Below are experts of layer 6 (counted from 0) of a mixture-of-experts language model. Rows are named router (the router's row for the expert), down (a neuron's output weights, with its number) and show model dimensions 0-47. Each number is 500 + 40 x the weight over its row's rms, rounded and kept within 0 to 999. Numbers have three digits each.
After each expert's rows: "raises" lists some tokens whose logits its average output raises strongly, later layers aside. This comes from a sample of Wikipedia text that the model never trained on.

# expert 10
router:483464452523440481482479513565505558475472483483467534490569505451395436484423460553455492503517511468440560473482476534497482474432471550590551
down0:436551517488469448497460524508489501454448490508492539472456550497479563501495490572510544454438438529477498469561506448498538523561483466513499
down1:531462458475505496570511567500539518517427570482520514518538528542531546496498482426509513445510530552581517498511535475493446598479497468412466
down2:458466462499481525443446468448565423536558469530472431530532480538495513509530508479558483468519546531564537581485474507501505504533506475537460
down3:487560452455497560473467479462520466492484477540448464496504492562454464487485590493488408510500408594549571500443499534547557426509514545495467
down4:470395506553474472456527490486473565548501417482480493448521523486496450491496545459514522446450476405441463480504533446504560487437494488574515
down5:515486487447546475448440482450480515489489506418525513530476533484500524518453533461533534501482511508539420535560494480493493498489516492476436
down6:470513529523557441575507506538506469437541481447540453470468495412523501536555468533540542460484533502532568423558546562479486521489473483474484
down7:517470528533518449535405483470456487492522496554572487508518553458510447599510476537440391457516423500485535506518517522522534485516504474504502
down8:434580496500531572456461436493506475455511491481465470459452558519538510498488476487480421487593528519517511473520415436551557532537508398513524
down9:407485573487529541491465442518491546457500457528512544511447475501477515535502544565486554495517459469534474436504512497533476467447534520429485
down10:511484446508528503476476469505463482502551489532526471510501526506503544510472446490550572473477525491491513465504464506425519512509529469467535
down11:540449413492466427598589468527518520506553491513510472495472481436503488489522486503496455584498554536488505511487481600487485551493527544470487
down12:506538512480493516431548493496454505530499497428489470562512552487505461490426535496436501531551456547591549495470514494474452533511429545562475
down13:509488573574486559464515482480571522498479527476528492527525490547515504471477520487501521485529400508469509456464543507524480459429538521575467
down14:554601547460490473497471504457505543468445503523518572436399434459556483530515523503477452510554514539434504519552524503446466512464503451531513
down15:552507497463448530538473524470544464471491465476416474537524509505519550462447487580488507500469496487526520553567574503533483430480491520534563
down16:512427585538487548511490499438455468525499531575443508513567518549510525493543544541541464528449446487546535528490551528463529479509575499532518
down17:469484534507479526520588503507502484458470502448530509530542478474483515556525523529535447517540457470490490486489505551466503379468459506452531
down18:601468513491474530488528502485441499514499558494533507530561507474466508532503540532582447504532482469578579446522504490465496476477506466450518
down19:517490462539483498580461523517516509501516501460503524417410430543492496482550468536508412533411518528496448560585455484513482530398486450503467
down20:407518465515549517516540543493468487448486541558499427455487482485506389570485502543484510503546555480538523479482553486489435514472480520518500
down21:483531438491469542479538497577501525516480503366530504564520530540461465507448489529479461504562526547491472459469510502574423490547489584508548
down22:515471494508446533451508570481488530438529535529477550491527414509477421471479493419513514521496541560504388461460474456473549501500528538467530
down23:514533425458596528543553539521464499524518560472511477566469508485509419544512485495411391539498567504502499498459518502511451470509468449459584
down24:522482544469525533592474545529564503472534468486576484482461469510534515570568524487488522551501537495478520479473514565548513493581510455487501
down25:511550482525533508532567458562577460429469530510540461572599446541549507502485558526556569486537465520537474450452486488551552462519466481524482
down26:549505614516488519568487529552521472475472526556448522501509431510490498471474516467475552490482437580483506539477474431500520494556471483466526
down27:525501540470469529506464413548536490554546516529451554525456482414497513558510494461504502517454371440509480516535443566473454519425495496473556
down28:532538415531499532414454520531452506545518525568579483426464561477511393560471460524503494540568462511492511471446456516493465447537500491524506
down29:401460493474564509490474570467424497466463524603526569441467453523505490553462538546570457467462461481532541467477462516593540565491508524477557
down30:447562540493535490500531476433460520470466437499494490521483499575512515531502508498532494519480540506478513544502511552564520447531530502507539
down31:532449514473468499505481458501440464478434500481442491503573520560482516537490495457530596585436473480505512535522473532475491600477456518515529
raises: "an", "un", "ame", "/a", "g", "ip"

# expert 44
router:543505542510429477542535511569562571501461486514485537550447517478490431470417499515501502497503488462441485477439497504472445517487488492495436
down0:478496435539552481486546512490498526487397453474519488543544489474489468531460526482413556519543461512501462584437518496493484425494500477566472
down1:504478519563467496596522528561480526550520568489505471486490425469538512493487558520461514532467520498474355449599520468515529541552500521543447
down2:565539535446482526513499407529570537480529504560519607429449524522497520486490495502529544465461533508490481529579493409451505515515576523508510
down3:514429538531588505492475535555473449467439510483475400490511490447475522460547565384521506459490530463510516500501529415515494505476509444507485
down4:557581518496514503492483479493537475475462485458587470461406500488549446477446517455542497545511485501453463528488464484491493524498456460513450
down5:467484523546543482482467456557506438572503554522489480456384428513448494538499495515560444547499432541515562459498545516465452513490508517513526
down6:507536451471556448548519498475526560535478560464519493519522539407545521421577476521533390537528545513469572486474485534504488496520516542569529
down7:449523511522546501544483523528530443459494528540515533471484488538540523501528554568519528495509453459550497469500497514453504529522533465448507
down8:480523515512468515434502471562520497523460486441547475449567529512449517532478454457378466528490499462475452469461480554446444481479491562456531
down9:473504555473509457509455508519515492522569447491555480577447544474517552506510449496507508522433514564468456529503565492462530434507473521504564
down10:459487546516522507566520483549567458466569489553459533527521484480526525525594553532519554496469457413447407511503459460520510490478514472458460
down11:491583556442533545437494536445561457560509476514458439510501535470536439514524557483514499543509515439476553533480478434535468457513423467568546
down12:607473445566431446499445536489450466521522543562487487446432453476515477495474492480500500552481497525469448570541479506434523491532555532482405
down13:554478527520516526494513489476534497504463518530520497482494552523518475525487543499531463471489599502491419497570481473536536578462473519543464
down14:485554469528499534519476502514556542469493560568513505505449521548444495441559502476506535453489433418493432502506468495541528531525502455557518
down15:452517504558503481526484554479611487487443479531465474437519514477503535569478432505436480424568478545472448485416470473510530525495475548505451
down16:432527396465521525488474490511520501449472472446503454485428438491531523480471453516485482435533503541484490476495488476494479496553491481441429
down17:560488475458463474510499491476451535453524499505505455452507520493519514514471606452542448474565502516506461479601454547498517573577461506564441
down18:508457533533459572479538507466515531469470537594545509472596459479492454489530555484478370553534465568502494513500505491509493431531522480486571
down19:518512516514422471496535492468561495409491517470490486502555500520503435561495488528482520481546419589523441445489484470530468521511440544515508
down20:534507503511515488481495509521479501420505504513588496488468514538525463521587567486509555530567535535476491472525516467522524482524506457599491
down21:539472508578572523496498484541452527513419555554508539535537540517463461496558516481480557513565525549528573536483498503435491632470472514444407
down22:515539529502526476485500505517521491442510488463573417535487575470465520466486522459427483446518547489549493514487519499549488474537548519425501
down23:478471546464508484476472524425530456489430477464488489457588487501476493461541433481491500518503594503501544491485518566446566484462449526513518
down24:529483516484536518515519527520431503470596514474437475416540485462517426527469458506534538625480453427536502433489482528503432494512490456555494
down25:481525431539516539420527500520536549477445450513478466521454537477563564447540485526506463495452474539475533518523508474539511451512520512526497
down26:520515486479468482439543541476516477437529488522571442514544478494417463538521518489512528471516530535520494393430540498468426501524454478551508
down27:561491507489539622567457481438490434443508480500508488466519536498477513566597484472500497389487478520530486486500524528490504517482529478519497
down28:561475456508454525496517502493438557449439447579520482511513494539499461484521474465468490520468496447457480477539459495483528484469508495546497
down29:502512472511479522558433519503468513456524477490475470405518490497523483383494503461546581525454509457490478494519415474467477482484484495537479
down30:532539483524481534503490419462502486518432488494512498466393537487497536470502430487510427482521467481545514513497453475458523442510537589490542
down31:511511459483550499510544609492484488523515483455474576592508503534533550484442483525514565580501465512473472485401484453534536528581492516487495
raises: "al", "re", "der"

# expert 17
router:487468564544424435554508486541563539494452478561467534522476483524508458432403480521499488505491518509449523469535463508492490509450489478537480
down0:504456571510410506481477520465502545458555494549468480558455568504482489463483512516493498443430551529479501530507510514456582534473477481539440
down1:533510502517550501499413527434462499535522427565518566495514463475539507511478555449482522543500454497462454503627443522508508560471479543471533
down2:561422491475563489541521488489515525474543511493489491505382525397493441489484543491495457491446511439521485492507527529428543471488436499558507
down3:523495527517445465550521445518562566475485433504443483488514540492476489488498434469544472531497474539467473487569482497571537467506517500498438
down4:549531490469525518499536488490431535485489513522511511547465459477498461509447543614539445532554437621450487444467499475514485438555472468582463
down5:537531559467569544509491478538555482488472489581480554456517422497562506529512481454452497568470533541499515480501475583501514548514479509539505
down6:562549453469477521483488483494525533532458473574435527504465484570494461492466497445487588461429518541427401525499496472491508512468516523516443
down7:522545515517565476514537505492470482475457490465532456485505495503468599523517490521517467555482510570512538516503471518531501488502489499521526
down8:517500550429505448523549500428445493464470498515520516499492487490529483515525479483478531522533518422538509529475447530501475564477508407464627
down9:548506504524503512471520537580533489450445399485478475453528513487497544451487446471485451464581469554530591450414523451497500528476539530509549
down10:571511487513523455487446564452511436523466516515474498510436465496519513486403447486518555498453522514480465475553509495506495498491392441481488
down11:516478517542494490545529498491463498495501517537478442503521498547489479463466454485479545558548479503477487493479488537447450524520508518513495
down12:484557510476444490519451491466511489536484453440485514515459459466536497504438441407506396513536499537496485454548501545519473504533544431547508
down13:527559502498589490549470577509535508468447534505528529437437562530507486507512451534467510509373491563454470482533497453474485556490584440517522
down14:488513512461506559620547498549553466505456514504490520518510486555554490562567440459528559569478492469471450586533519432541521528498557499482504
down15:516452582482472472528494474501440556562543492415524583454475419452543502484524458570522427499546529472494506545445478524521538470483494544489522
down16:536445514536521512532502512424460476513493474575535467486499439552534557500463498518564512536556495487471467516508489452509467512511500450503550
down17:469528630505436540540510466518457529551516456550501498481477514478490440463411521550515480487422513468513453435391482461466517548516471553487464
down18:531510509471463486489573473508535477466448490448475493578523450563536550539479468549525457501520453541459509515512454488457549461550464440550529
down19:523493497458499452506541517488513443515449545505536412453538434528445486528535558530477532473471535479486466451464507519508465521401544497558534
down20:494451488501498517543557468445563471519562514508490478454566431504478558491558518539435492474482381435501478455460497481498518523556469535509457
down21:531544517479537498449538493469497486476575493486508562615456501495488491522467512522507359485523566574547441492535424460511452498527489498470497
down22:555521546532485549472526496519442521506457487547475509566508457545500512479564491468469421485502486520487529501528523450503447551470528479455411
down23:492483483553465554473519509545513435472561452461521499458553505497514489568499458504484440565497491544415519524549435493487536598478516551478489
down24:517462523489468541545496503538525513461527466556482506423476543441506523529442552466502421511470527560552539509546463510473495446440501464480534
down25:485477463471451446465497484488487525547569486462593411543462420493489460506491539515520524446476488495557493436519476507507504435521450527420512
down26:504504519513512471500555546483486511472479482516569604527496504519458519554479421529533543520470512445474544415512487537424543532536600438556594
down27:473580557500487508476540529477538564520477515469509523470411465477499429453516516492415596492479518472512452535544504484489498548533496497470489
down28:524507565482505521384475475575486444506457502447482529487495575440523541551561477472535526497493507505485453493560465489492476537469528490516532
down29:569578506534460502486552507464502515548520512450492522457487461522507454465464519474450498606549532568542498520507554509563518488449445495527557
down30:521492546520522467531523484477475544457523508465485505485458509540505495487502532430536577565443433484451513499503522410505562599522562478510475
down31:561521498498549427504453514462523501477476451460504498488432490567532505483511468516536467539538527492531483474552521439531458564566468442454493
raises: "es", "ed", "'", "over", "ing"

# expert 48
router:478453490466504657441533516506478457502543542432485423529467508524523452479458471492457498505554519477498472554483571522489558448545542509505494
down0:511521557509481507472479491498556496492552504514487530443467501568517431483500461583538509554486415535492518464512457489529452577497572508490497
down1:512497497512496496512468562526500464529506495522457510569472516492507433578521504518465512455472574456565526514486495464525549462462479496454583
down2:459401464458503502507443489461470495499522549439535534441501522478429534499461486470527503591515496507482483506478553444502461549527577475482473
down3:505467504542440561579556489488622533523573473443486466510529533555430521493388496513522533547514410518519528468515540542539456464470557526476529
down4:476537520509505466515537496537523453579541476585464507430500494432541594503505496499518533484500423462542496507474433471489506477494496495450507
down5:533460475515499441557444568498457522557554476535517479509480523525434555536531572407457537500456459521482472507530522502523490483552442498454499
down6:424484554471558510519422514481472461494522526557532480532424541493567521464469543493489467441535409447459570501507514516515456477429523538452475
down7:472555488536471475505530450479438429475544499519403502471543492507515500513508540544537544463440431473569523465491435503475502566553504474441466
down8:490501551516487477499525554437537519563549460516515488555537456504436477451439516544537517560530537480498503509513467539439448522491465470491492
down9:375519421549538444512477539533567539497491522509584568527455486505484503536510533510437527476509526519531504527468541499536480430472380523455438
down10:470512515520492522521489506501437429529485488555503525514574473550544448524431457499560494459591474532449572496483506571544508571554528558510450
down11:478495487502579482528501505529478474457540478493523461516378489467461519508519504526476458502416523452437459396432561535524494442520498568530487
down12:553501530443524487511467511428464474441408540478443572535507468571535538523541489511544512486551520473482491504528493453503527510441413507470546
down13:542484489460490523440554458496469496571438559535514502545497461489513576496540457581518486442478507465434512465506521538432599510470545452538536
down14:509464431472530502457479475419433466494519486523505532496458464457532530490490553526550551519471491455486440537553601544467522482494422435530546
down15:500490501471533601438476490527430490529478513501496515509505515469530439510500539496553504511450497521551527503461590533479477477442464432513578
down16:540505434474517560454568450490472481525433501480556528462499481527542521482507569528540397545560485485541529492523543479433522474552530511527491
down17:465523534544473451534559497460516556489528489538576450496503429491488456481491521519507397469512527433473534458515469532513579547609475520509529
down18:438448456526445573420526513513471523504530481495446472583509489520477565542530522501481512494507512486381498496467477496457523515485547483501496
down19:468497497515501559530543500512470510461420454522530536482574516464527515508503493543501500531562420526483582452452591509539530478550435444521500
down20:421512425449486470425543499523455492568487517489492525516507548524503440507505549570514486501560488400527487551486513487552509433579510504518514
down21:473412432476478469493483544466509480493487523493443522472529453444464509554464499485450474498492495566550532483508464518523467530551448438486494
down22:444473448507510524459550517525550505468487493484437478465434513581488530465438541530550466530526467495525564512493437530457484570574501474434497
down23:452457489550486490466508490578494552518528505524458487572424417511466413490453512549492531534477516502450526475455494466488523511467516540509488
down24:472479512544542452529552483562533484496483467480532495520501522538495571494501515559514529477542475496498480404447441529476514502532489526477482
down25:502533525498440516487411489489524502582533519516485559490441506484552508504541490499471531429426469490480494559518496476474557529493533552558505
down26:499433472499487440471511499584471560515476518485481539497471521516470422548483516502559496528519546426469496556441594441464477558534517543457551
down27:498523412552558456516490477475389449520464391551514529517476541491499517509437442503519483534480416484517544500493539515541495503493513458566449
down28:459502444462509507481511540544498432500415467499452397494522529530476581493496490478531539548540493428512502496580476520518522520447499452544514
down29:487469524524507477543539510521527558437429458482546480529477580534407399540470546581500530542513471496485489443543462484486454488494507455478537
down30:506518474505505535457513484613502556516526474470456479466492538470463533508550530504518522505437489521455499530529510469483475513452491449543464
down31:480456503596551471499419477615515535512515473480459559504538558500410484475438514459471476533497474502496491520585509431507494514476543543506459
raises: "'s", " who", "'"

# expert 77
router:518534545534553463515442419586532442492503512448493502473528472432497461566524577504561444527486497509542473583553517445471465498565526488475472
down0:509476569488547511439471490464504504467477444504481443492506499456537531531489452429464566497515499492535484493479496463543523525610556490474532
down1:469472538503539504572497533517473463548475519482423568536526512477571491565494475519514483451484499498468555510469459523564525485556561560477493
down2:476500471515459467482461550551499449484552462483511508509609497432465533512512501494470415435473505394541531501481560507416509508531538522490572
down3:515567508529558529424476553463484487572481446486458508483496580531493527537450515553485484495412511471595563551478518554510510460473456532463560
down4:406468521447485520459518469520535478428493500505480559510527466464511454463458423475522524516521516618485507495549427503522541517473530550506453
down5:541444524460478457502543512476465557516523484466524535502409494482550491508511516543567509471461573499453486538501485447430426483531496498485501
down6:480517416458507518516499638497522484583562453537500526450482478470529484529470498497506533507497478543461513473493536449565506586555529588485478
down7:485524477584478513461438512392474506483531529467568495484476481483494461474538451523516490525476451465566506389473431496442553439482481512530529
down8:513508493533478508508504486490439422526472608485492473447514477457501507562571474519516411447448453457499538482470508517511509453453576556495500
down9:506428529455494529519537526523531453425452519585414454503423501461545512496473468439511522527502447562437477441510545556502523519536538497559546
down10:508482518487506498480521506498572421495473463470494459454536490500491530410446494516526457481450530550518479490497464453483488480455494444487512
down11:423499518462490517504498524378449508499489580451548564534490525487519502533537461547438485544473559513487489418538504532439409518429516555518473
down12:468494599489407494419546530479505588475493586485485490444487543536493475525506476497474479568513495435524538453538487537487524527507518451494480
down13:503531492568540539507453484462407515552477469478499493514504522489491595489562513542471494541447434536542531439484546429429471561530442464516521
down14:464512455527537479414481545509497532484486575502511492547487436546490510483493481501566537493473491540485527503504515496554433465451445447519597
down15:440507463488479505522487505536526513490412549533483508436394495527530421477463527458481430499474472585499497535521486456468490493514466509536537
down16:528609507520446524614498527481563480552494528543497508521477539566482544556524527496519474467480494510497479530553489486578427506472449520487522
down17:508548509568505470467440509441540498474453495510503479461513497431513499583538589530457563555420465504499495546478524545526530450478474516510562
down18:562492493570492530543451439523548507538528478467511437498464485495481501530497432433502426482378465544494458520492507496480498486481498571515548
down19:510521508434519494525513501591494552458565539511489529522529474473496447535456464447471482534552499472534509516511454487513502490565526595439527
down20:501528488524555474563444459477539510518426509576501479566436530494505486557415481458485415542488441465491510488463559468569488486511544534519534
down21:399474489511563523478424470443490412446471467524467476520546544516479516479566551531458506555450446536514506459511475480458551522498506451410506
down22:508531476497420534532516475511565481474498516486491511503463555540546486512506550484512592522441473535474472581483470475600502421481468543544545
down23:483503520480566494466497564510492583515491501463485501508522464471559461525440476527481502509535507493568415461452504516463410551484496507521527
down24:530522523509534532480487483439467596456513599577524564479524464496524468489437558464455502526453437495437398480492541554504468484550424524575437
down25:536531424504526574470498457564417467505488449475474521536501570449482458518495501491580405505483510533521507471468459439470491507543459475456547
down26:468521447550449443442575462484511488482521497506456486500475518490428438478445487526416485527459485493506535501437536539524508431525461529524561
down27:519502604483471499555567567553507481503533532519567473478488532444530509545523503438556502512473586414530521521538539555530493474548507518585508
down28:439494475514509478537417504546537508411505552497501509425516548494484530458520545572500579526470476531449521529546524484449544523489539462489505
down29:502476516424476542501489465534447557492449408495508535496469469490479451523507605568485463503468450525561472468507505510557536540514457571438454
down30:519475510542419505520399521513528486525521460553424513560491505554537464463510444500488500499415528507457467538452514430464487464525545525461450
down31:482511501494493505571473536437481505447537507549468527509490547546486484543495466501497556438490503474569437433465553568404561457482482513591495
raises: " the", " its", " their", " males"

# expert 47
router:496537434543566481519490448520572449471529459452511540467548498449498453560524605537510503512471500555510491582457519445485548554553490480489476
down0:466515454522493521502612482607507508492480539490412512489493543485498488412473508490473518497466478542469425506527441473405509527524489457524482
down1:511390465506520510461478460450507482472466514498497492475539542422461521481479506540474569452476487513555515507412487469501458507470482471478472
down2:465480463493469472569479581487510488536465548459522489459449369531519458522455510553496487476509505499439500473490512483476470543488411553514491
down3:527584511576537448580487493524471458574439551473484484486463445521496465427538445456462474474472493436498489543478501510443448471464554500537490
down4:506501549458549508525462469501411497405489610509494451462557502409515557441583491514482490525449487537509505458509504528479473504472499502611522
down5:541444518443476505447537523504532616451486510481601468426474421443549513562477469503502498517473466483478455505501513459527494521549491504514465
down6:503508484560491529490462481459571397518526544495426484477528563520509489479505477444492507501472504503453513550493511510489570504472563470471507
down7:479555499501598439545509411502542434558484468517554457466485554515501463571556510456538422537468566523453523533491485517521475473447526522508487
down8:545567467499434486487506516445473612494428467515528521476442515445487510478489517496462481544493485531413480451450493514525533517486547482454483
down9:478531506445464472464473508471453529570496547502489514503504532583531526492530500519550473474449541457477476495478420470471506439480466469525486
down10:492490531548528518500555483489528465563481465499488489477464476486565483486567526527504469419512511542460491426556550497476428580532519453448479
down11:454525545568488525502551584435386481498415490446500464519512515463504529541513490423538566515528478538513514532510466506576488434484600516552526
down12:483538566461514547495494585435502450519520454504502514599429593497528523447548498528509455528478472561548495512516451444515502492491483515414556
down13:461450463454520543488453492417489523571495509538552582560457501518512489514515469486508463536539477437531460516501508435534510523461496459545469
down14:540560476441419524443497485467507553497491470454546533416493491565563475510453558554469516470464545498503583494469526502460474517471521524476569
down15:519498516539516522537463457520467444449465496584591499456517461541497453476484538521594477576522454519506492494495449535429498500506523441482461
down16:403540479470526492531526529476477462556502527475546507467562487507454527465485462575428425468501521490520440446468513427512516488495439568510483
down17:562479448503501487427464520456530469511534484551550525551487492485514549534502516519519508506521543429518447523461509428441455518578486457576529
down18:507472487536529508489500489505475537477492443541501502458624509431432508588511491496525461518469519419465605532497510489470559413466475539507409
down19:471502522458468511484403540524532550560454531464507574513535558503554468502513537556569438438569539561510482487522462496440457518474523503509509
down20:528479522493474577445510439525458502503556468504520571541492531561493471504488412474462491486471498452538477511541457455499518528482505441537488
down21:487527489506487508498514512424474472493537522490456455515502491510521536545505499532540539604518506491452537477481472512461511449417478431528503
down22:467529475550553561486547516493426580531450441437455515535486517534517552577478483542483518449487546482499537469522486527530516409438553508496502
down23:514478513457503551547492568504562496531418447422523427517537432535501474467579457520468473478472500478549504516478479519529495479458524467482460
down24:521518506518564559483501438545413486466502410501519528481480567542458490460517506463491511548514531513483474472510510534540557539504477489559448
down25:538467497483498476505499438473527592512553518549462538542505574561425527518433521427525516530532549474494535582485471448543496540473403502517492
down26:457475479415500501499546513478558488506505460529475527515475509485433550452441525517592538500515512558520507503476461528492460533497513548524524
down27:428462472476543527445532471502428490493499535510508520600488519488424527464442528504542395478554517574531504499456463539567541464447499484514471
down28:498529485422444453464488459496355518475510476545543520533513481474452501490483458501534477496500537620538497519516482400536471474595480491505540
down29:464468471502478505529527549493546460506592512418540487499476509533493517535431458397451519482518523529513569515453537485578481461530518536470506
down30:499495480460492466550483483474497519468423521556509481459543508471472554472504582539453521420412469524519450546534478526553529464468571510489481
down31:487502518518470470486501515451453518476419469509533471501517530471595525477466516457524433446441573487507519586460558596552437426476528538544524
raises: " the", " this", " these", " response", " memory"

# expert 34
router:484507485479495588519605468461515437612481499492492458447486555523497490474451531547517554519503520545537448483539530508574555544567453511469469
down0:480514569466442455508467446501518526473456429526524443516526550515495497460503533550513492406519497493506480467543472497464502529473554467463440
down1:505457465453528553473487529585553464463476493542568483458553462400547444567500527544454485492510544518471464545513567415546503415479464549441495
down2:509497546515482507506516583523587458456496480559537453463520565538471509443442476499484462470548540436511494477476499486552498528478544610455372
down3:521482530502471467525472518511480509593480528445477448511476496456413518463470518497505534572436504549467512461531527517499602567502511574493418
down4:537424431534466521508552491526498531552497511527509478443531488438418464508432474548446498487509447417442477423487516521578483506444524516477530
down5:537492545484572491537443526519489496573544475528535457512451498491516516482501496538474447435573517510475513459438488540477572475545456517468498
down6:537537527507448452480472494509484596494477442523491490559501460500481430468550482514444428441507603522464500454555569486493519516512540482516470
down7:416509424513522477473577498539535511557510512500515465538522517519430480585462534546456519553517507530436456507426496556484468507469517452525502
down8:491440428534502525519468488479513551460550534514468560451517478517414519473425498527472475504521527525468508541473484504505466515553563585518467
down9:519504537545442499557495447485529560542458485489489520515567485506460552474461509532482518508448545572417504473525483539556489561520530480481492
down10:480422518480515470512458507553495543480555501533562503488490552463390482475457483505504505535493517564511478517532548513550532509544469565511493
down11:517463510519478488527464437508585476477429518449476540487394487481493453480448488536467480526502514564525470470491559562504507490589522542480408
down12:509452556572464464567518507495523481463559486533482516483452451498442540479513505484504513515478524491375448446465467515397516623483520460493459
down13:575562488552454471547544488528496481421486475509446467499403481409510601518483446484486464478514548505528538499481578493589495505539504475514441
down14:498512516572462443521532468515518491493489513539541562501444494529441480488456457523462478599490549531497452502511542512508507522516499531521469
down15:515479542501442538517518497541509460505454457506551521460469550515511509508523535512521538539486584471480467507470534536521437502424446533482503
down16:576533491439489497463507518446503419525538498489392457527450475437567525536500521469484437500491490529530455527499375487502491500478448467454514
down17:527512475552476523476499493599564451455533482501482510447436537557605405518494502468507521535490487484557475554490542553469431460507490555453478
down18:500543505503479451487611510538478538509571460530511568574538455529492478486491526528518497508479549530509540434538502558520557508498537424474496
down19:521507469470486473511511548469482500474526542542510553453563466502514538584467452466554550470406506493579478509489567580449495543462581518467525
down20:509509472474455423567465522500508531532528467494493508395471527506481482430448492480473528487484516530485497506532447462598483545456489563504471
down21:558511526462519494457428513534494508465498578430513552522532480474513510505576464414432448490472496500472541483480551437459420544480447448501494
down22:530519467454551562481449486562428530485527566462542447544488469545568497487546577497513458522467508499469475516484548501488485460475504450550546
down23:485455464487471490525473479476492495466553521507516627448491477542585569492518510487495486455502568501533539473477593534468543505572525494513522
down24:500560499460541501500589486475510435488514533476524552498498439490576499525578498439527448480501515452488491528564541529530493465493459490554509
down25:521538463495436519483547472561509493455496512462491417411506520484464495539529521462427508539456480468487489514511510418501492428477488440528520
down26:460489467514562464489502513542580478460577526461534494528548558468499476574441514507412474503586470466453461489472447507514454495433481476494521
down27:474453478550477513483524543499536485469466526482521563492482504546507464505500487593492533530450541558509459426495480449548406506554455553423421
down28:452460546506562424467516559411468490559513589563501515524549459514534554557532531445494488425448466538539527503447479565444519504494515553478548
down29:514514536508470477492440548520513502510494525503535550547508507454535502500511552458509513474578485467507555475457504530468457551491468460452505
down30:470495518541478466528559434567527494490584496425527516514447460553473452490435476612517509524465419485517480538539506452489464510463545497537478
down31:528512523563590531436486444574551520491497534540534465508513489538480485560506505602531529501508483494460455516516413449442473585545506469515470
raises: " nor", " each", " any"